Weights of a small mixture-of-experts language model, trained from scratch on English Wikipedia: a sigmoid router, 700M tokens.
Below are experts of layer 7 (counted from 0) of a mixture-of-experts language model. Rows are named router (the router's row for the expert), up (a neuron's input weights, with its number), down (a neuron's output weights, with its number) and show model dimensions 0-191. Each number is 128 + 32 x the weight over its row's rms, rounded and kept within 0 to 255.
Before each expert's rows: "mostly gets" lists some tokens that are sent to it at least half of the time. This comes from a sample of Wikipedia text that the model never trained on.

# expert 14
mostly gets: " \"", " '", " un", " dis", " [", "/"
router [168 162 134 152 156 138 167 173 149 126 130  93 146 135 126 121 145 142  98 179 185 111 177 160 169 182 125  99 101  81 113 123 119 167 109 115  99  76 155 148 145 140  94  97 120 175  99 114 153 162 104 121 134 129 139 103 122 145 186  96 119 172 116 156 120 103 156 147 135 144 180  96 124 152 174 158 112  67 172  53 160 118 176 163 135 157 143 106 173 120  80 128 103 116 118 132 149 140 153  79 117 145  94  82 128 186 137 101 186  86 144 110 143 104 164 164  86 120 168 134 159  75 142  88 160 162 131 135  98 101 190 121 179 156 180 152  86 120 123 125 148 144  71  88 152 168 149 152 173 121 181 180  89 169 116 170  64 134 125  93 152  78 124  46  82 159 115 133 159 140 131 143 118 130 121 136 135 162 123  63 100  81 124  76 124 202 111 107  72 139 124  73]
up0 [147 113 130 131  70 145 175 184 185 123 103 101 131 110 156 116 109 149 204 161 103  88  91  97 196 154  67  75 139 135 190 137 119 150 136 115  51 125 128 151  80 166 127 217 146  70  96 106 147 154 148 144 133 149 168 150 134 156 132 128 148  86  79 128  97 104 133 121 136 166 141 102 144 150  98 148 167 158 135 183  99  78 112 140  29 122  98  87 117 112 159  98  90 152 112 132 126 114 161 171 129  61 120 142  95 152 110 106  99  55 165 120 160 123 120 118 153  80 155 125 110 146 116 132 129 115  94  94 140   6 131 127 129 128 135 112 152 142  95 194  68 142 136  96 133 146 120 149 100 111 129 107  64 139 138 140 103 138 168 121 102 116  89  84 120  99 162 152 131 163 146 118 105 118 167  92 158 130 108  89 113 102 131 146 144 112  58 154 152 158 106  93]
down0 [121 228  84  99 163 157 154  75 189 131 139 166  74 158 152 147 126 104  95 130  99  87 107 155 105 135 131 100 113 138 151  85 134 117 113 110 178 133 119 133  95 117 126  89 123 171 153  53 163 122 134 147  78 111  99  98 106  39  90 161 128 136 157 174 104 143 137 105 137 172 121 218 113  99 115  86 148 107 102 164 180 189 122 151 109 105  90 153 156 153 141 110 124  96 118 112 102 144 182 190  92 118 144 107 109 176 164 172 163  96 153 132 196 190 103  76  97  87 115 114  90 133 130 123 206 155 125 133 181 126 109 148 146 101 152  96 129 121 122 104 146 126  78  61 106  90 118 111 141 171  92 111  82 159 124 100 113 172 126 152 162 144  99 138 169 133 133 123  91 134 130 143  99 132 106 172  91 162 120 193 147 131 127 131 112 145 143  88 185  91 156  95]
up1 [160  99  98 116  97 140  77 147 118 190 138 119 148 125 174 103 107 145 190 149 125 187 113  85 126 155  80 137 107 115 174 114 103 135  75 139 128 140 162 163 142 149  84 151 148 155 130 119  88 150 184 121  45 156 130  91 111 118 116 174 130 103 140 139 130  85  41 171 114 102 158  90 142 155 149 152 118 103 176 171 122 162 127 126  94 121 121 106 109 163 124  92  97  85 122 135 148 154 166 112 139  64 113 163 115 147  89  97 163 129 138 139 171 100 145 112 108 113   0 133 112 150 152  54 150 115 109 132 105 117 107 168 155  98 143 107 107 148 165 147 144  94  79 124 109  45 160 111  75 118 130  96  25  67 102 173 118 142 148  72 148 173 139 111 146 125 132 115  81 147 125 134 139 178 103 102 168 109 147 141 136 152 166 156 150 170 146 165 137 130  82 148]
down1 [156 168 153 117 143 116  99 145 198 101 132 157  97 128 137 105 156  93 138 135 142 108  95 116 165 148 112 122 129 191  84 169 110 165 133 142 134  77 164 149 115  86 149 137  89 104 155 103  70  73  85 168 129 116  81 110 126 135 139 147 141  85 179 125 170 154 105 106  58 148 129 125 107 139 131 165 166 101 150  65 178 138 176 110 119 153 150 146 130 157  78  65 161  99 112 183 153 143 129 119 167 107 108 172 133  38 149 134 123 137 124 130 130 119 140 133 140 185 104 154 198 130  61  88 183  89 110 212 163  74 109 141 117 144 131 129 176 172 148 121 139 124 140  81 112 160 130 148 151  71  98 170 151  95 133 133 124 167 139 165 127 156  97 115 178 100  95  95 160 155 122 146 140  97 206  59 132 155 113 106 150 100  75 140 111 106 172  85 150 188  90 135]

# expert 15
mostly gets: " New", " —;", "New", " And", ".;", " |"
router [121 127 120 110 115 186 158 153 170 134 153 103 110 157  98 167 172 150  89 161 255  73 185 191 155 152  49  91 150 105 120  91 142 172  89 102 109  95 152 149 147 125 164 136 173 129 136 110 144  95 182 127  99 140 126  68 106 118 143 126 135 171 172 119  79 110 133 141  99 142 196 121 142 179 157 111 115 123 159 137 152 160 144 148  63 140  94  91 148 133 103  80 106  81  97 172  95  84 153 139 169 146  63 101  99 112 164 114 129  73 141 109 128  90 130 156 137 124  99 128 166 106 147 148 119 131 122 159 104  79 142 157 146 104 165 127 121 110 158 158 105 182  79  92 115 122 184  81 120 133 175 166  55 136 171 154 129 132 108 106 171  99 172 127 115  83 136 191 179 105 141 125 113 133 135 132  94 152 162 148  89  69 125 114 120 147  78 108 118 104 116  94]
up0 [115 119 167  79  79 176  94 201 135 113  90 182 103  56  83 142 136 123 150 176 131  63 190  96 137 109 116 107 131  86 138 136 172 133 118 134 149 144 127 120 127 144  56 129 100 111 117 179 105 126 146  92  96 110 180 132 113 123 162 147 131 148  80 154 148 175 139 173 187 113 145 121 112 161 138 175 169 162 115  81 179 111  92 102  81 108 134 226 135 173 145 162  71  97  98 179 133 110 156 105 121 123 155 140 126  96 144  91 145 121 173 144  85 174 138 125 118 140 120 146 105 140 114 117 128 137 123 137 135 166 100  61  72 189 113 124 103 189 151 143  68 123 143  84 173 148  99 139 149  68 139 108  47 129 104 134 171 134 143  89  89 147 130 108  87 157 122 109  54 142 128 106 104 180 133 173 108 121  76 141 134 106 112 154 114  98  98 133  97  76 129 127]
down0 [ 85 180  71 182  70 154 148 149 113 124 168 131 113 137 152  82 101 112 102 181  56  93 115 105  93 162 158 157 162 147 123 109 115 138 187 147 127 144  84 112  86 126 153 139  58 102 120  71 134 114 148 118 118 115 191 105 112 166 139  86 125 156 128 115 128 154  77  86 140  62 148 182 161 130 143 110 107  89 131 118 113  75 161 123 161 144  77  81 107  90 112 110 162  89 209  88 105 154 150 158 129 190 149 124 137 128 119 113  53 107 152  92 187 123 146 125 150 144 127 116 193 167 140 142 103 176 139  98 176 139 174  71 143  68  51 163 158 135 131 132 116  93 150 124 160  85 139 126  98 112 125 156 174 128 111 126 123 151 195  76 192 108 147 118 165  98 158  94 130 148 124  89  92 145 130 153 124  90 119 148 103 114 138 122  95 139 146 108 194 111 116 154]
up1 [105 147  73 104 129 125 157 175 184 174 164 122 128  57 151 162 150 118 154 123 121  89 201  92 124 131 154 194 128  72 131 119 118 165 141 144 107 101 131 120 137 136 145 153  86 117 124 131 212 127 109 128 142 142 126 139 115 117 150 172  75 105 187 170 139 119 129 103 132 160  91  77 154 161 112 146 149 114 100 117 163 143 127 116 178 162 168  84  56 113  96 121 162 123 158 120 139 111 154 120 137 106 119  81 182  97  72  99  89 111 137 132 120  87 182 232 137 187  86 116 167 146 123  81 130  96  97 132 156  97 128  87 164  87 141 141 149 139 125  68 159 111 124 140 167 112  91 156 120 120 122 154 102 134  94 112 112 182 142 138  98  88 145  67 169 184 109 143 159 132  85 133 119 116 170  68 125 154 134 159 187  77 160 134  98 119 136 184 145  52  84 104]
down1 [135 157 168 162 112 146  83  42 117  83 101 136 150 220 120 107 177 135 137 148 103 156  75 131 128 161 173  80 119  81 126 206 106 108  84 114 193 125 123 102 125 151  57 193 165 106 219 140 104  35  73 179 126  93 109 125 193  66 115 119 158 119 173 154 123 150  88 132 111 127 163 172 138 124 140 100  76 153 137 145 137 141 102 126 119 119 136 108 126 112 142 122 141 126  94 168 122 125 113 124 122 122 124 119 140 111 133 197 156 125  80 121 111 159 135 149 148 137 107 155 118 134 109 135 113 137 124  86 113  85  77 204 173 157 131  75 139  96  95 126 111 101 160 131 131 157 170 119 147 148 148  93 159 183 168 153 115 124 152 127 124 174 115 132 141 136  85  71 128 121  92  90 141 133 117 193  89 162 125 152 134 137  72 151 127 135 127  89 204 119 102 106]

# expert 6
mostly gets: " km", " mi", " ft", " mm", " ISBN", " JPL"
router [ 94 178 130 130 163 128 157 133 150 128 156 115 132 139 119 113 139 100 151 140 183 147 119 166 101 113 135 124 147  84 128 128  90 111  95  54 122 127 150 101 183 193 116  74 163 120 171 164 130 143 132 166 119 115 127 141  49 117 130 105  96 158 112 154 106 150  73 115 107 144 149 134 199 134 106 205 105 141 194 116 179 140 152 128 143 182 123 153 149 127  93 134 106  65 129 199  79 148 140  98 169 118 105 138 167 125 185 156 135  86 140  65 125  98 154 147 139 177  94 172 160  73  77 133 152 138 115 151 178 168 133 132 130 123 100 125 120 117 158 115 100 164  46 131 140 124 161 107 115  75 146 103 104 104 136 132  82 172  88 125 150 120  92 137 138  74  94 147 208 115 172 123 137 119  64 146 113 128 156 113  91 131 136 105 151 149  97 154   4 116 105 152]
up0 [ 40 152 125  97 164  64 116 180 173 158 141 111 153 143 129  90 166 134 107 136 136 123 103 113 185 125 158 150 117 170  74 120 114  90  94 112 115 137 145 147 141 114  88  71 164  97 115 106 122 148 112  97 113  83 126 181 118 150 150 103 114 117 145 176  42 122  96 169 105 118 205 115 102 129  83 108 165  43 116 171 172  67 140  85  96 106  89 110 115 130 135 150  88 138 113 129 132 167 167 121 140  57 141  98 118 166 122  75 141 128 138 129 187 158 209 147 114  97  72 114 152  93 103 134 144 159  81 175 160 109 163 109  90 121 119 159 108 153  95 122 163 127 145 106 196  72 145 121 162 131 136 175 137 120 161 175 120 118  93 142 105 130 184 115 133 168 153 143 134 179 182 105  77 128 173 154 170 105 145 121 152 126 119  94 172 129 113  88 114 131  88 169]
down0 [ 89 153  86 148 109 114 123 116 147 111 168 148 124 129  61 143 156 102 100 126 156 106 118 144 128  70 124 161 158 150 171 105 113  88  94 139 164 154 176 149 200 102 137 100 133  69 102 106 150 115 134 176 122 160 170 113 118 174 178 122 151  86  77 183 135  90 126 117 113 158 133 135 142 116 101 171 112 107 115  91 125 157 128  88 156 130 182 217  92 164 145 161 147 161 166 149 201  77 151 117 138 146 154 100 190 177 107  93  99 133 125 151 110 146 162 120 144 156 130 140  72 151 115 106 168 129 113 137 131 103 177 138 138 117 145  71 101 154 105  66 103  87 139 121 139  81 105 187 128 113  94  47 127  74 111 137 117 129 180 105 155  70 152 129  96 109 147 126  94 145  64 197 120 140 165  85  99 176 151 161  62 185 167 150 116  82  90 115 125 127 156 104]
up1 [160 168  86 104  75 128 118  87 105 143 183 117  77  93 101 122 135 222 122 136 134 107 165 143  91 103 131 139 131 148 136 130 150 136 198 192 154 118 110  89 153 118 129 150 188 140 102 168  83  86 194  86 182 166  76  89 164 137 112 138  91 142 114 207 117 124 104 150 147 119  70  68 122 120  63  98 117 128 128 153 134 153  99 109  85  98 137 111 134 175  95 167  90 114 154  81 208 160 202 114  64 148 135  99 138 170 119  98 138 124 127 136  82  99  97 128 145 114 118  75 160 124 103 148 140 120 104 103 108 152 144 168 171  97 193 136 105 122 136 158 138 120 106 141 198 159 103 128 155 171 134 132 140 169 124 163 159  87  89  87 102  79 137 168 101 118 138  80 176 130 149 141 157 124 127 121 149 134 116 158 137  86 147  79 186 115 142 104 104 154  84 157]
down1 [ 88 143 174  75 139 138 116 166 114 201 138 124  76 128 118 127 155 188 123 149  56 113  87 182 113  94 126 151 103 120 122 158 154 127  85 126 177 117 127 100 109 114  70 152 112 109  78 128 133 131 190 122  85 116 125 105 205 136 160  52 166  84 121 135 105 185 103 103 163 107 112  98 113 127 118 131 111 140 104  78 127  95 167 108 115 111 146 132 149 178 120 100 133 118 107 132 130 137 108 163  91  30  99  97 146 159 129 148 180 149 149 190 142 121 109 118 132 171 109 149 119 122  24 120 159 152 138  69 130 169 127 251 166 166 128 145  97  69 150 138 165  86 153  97 122 151 161 160 151 191 165  94 131 158 122 132  91 138 159 152 118 112 136 135 169 149 128 136 131 133 140 139 112 123 129 136 122 112  90 128 163 106 123  91  79 108  80 115  84 180 104 129]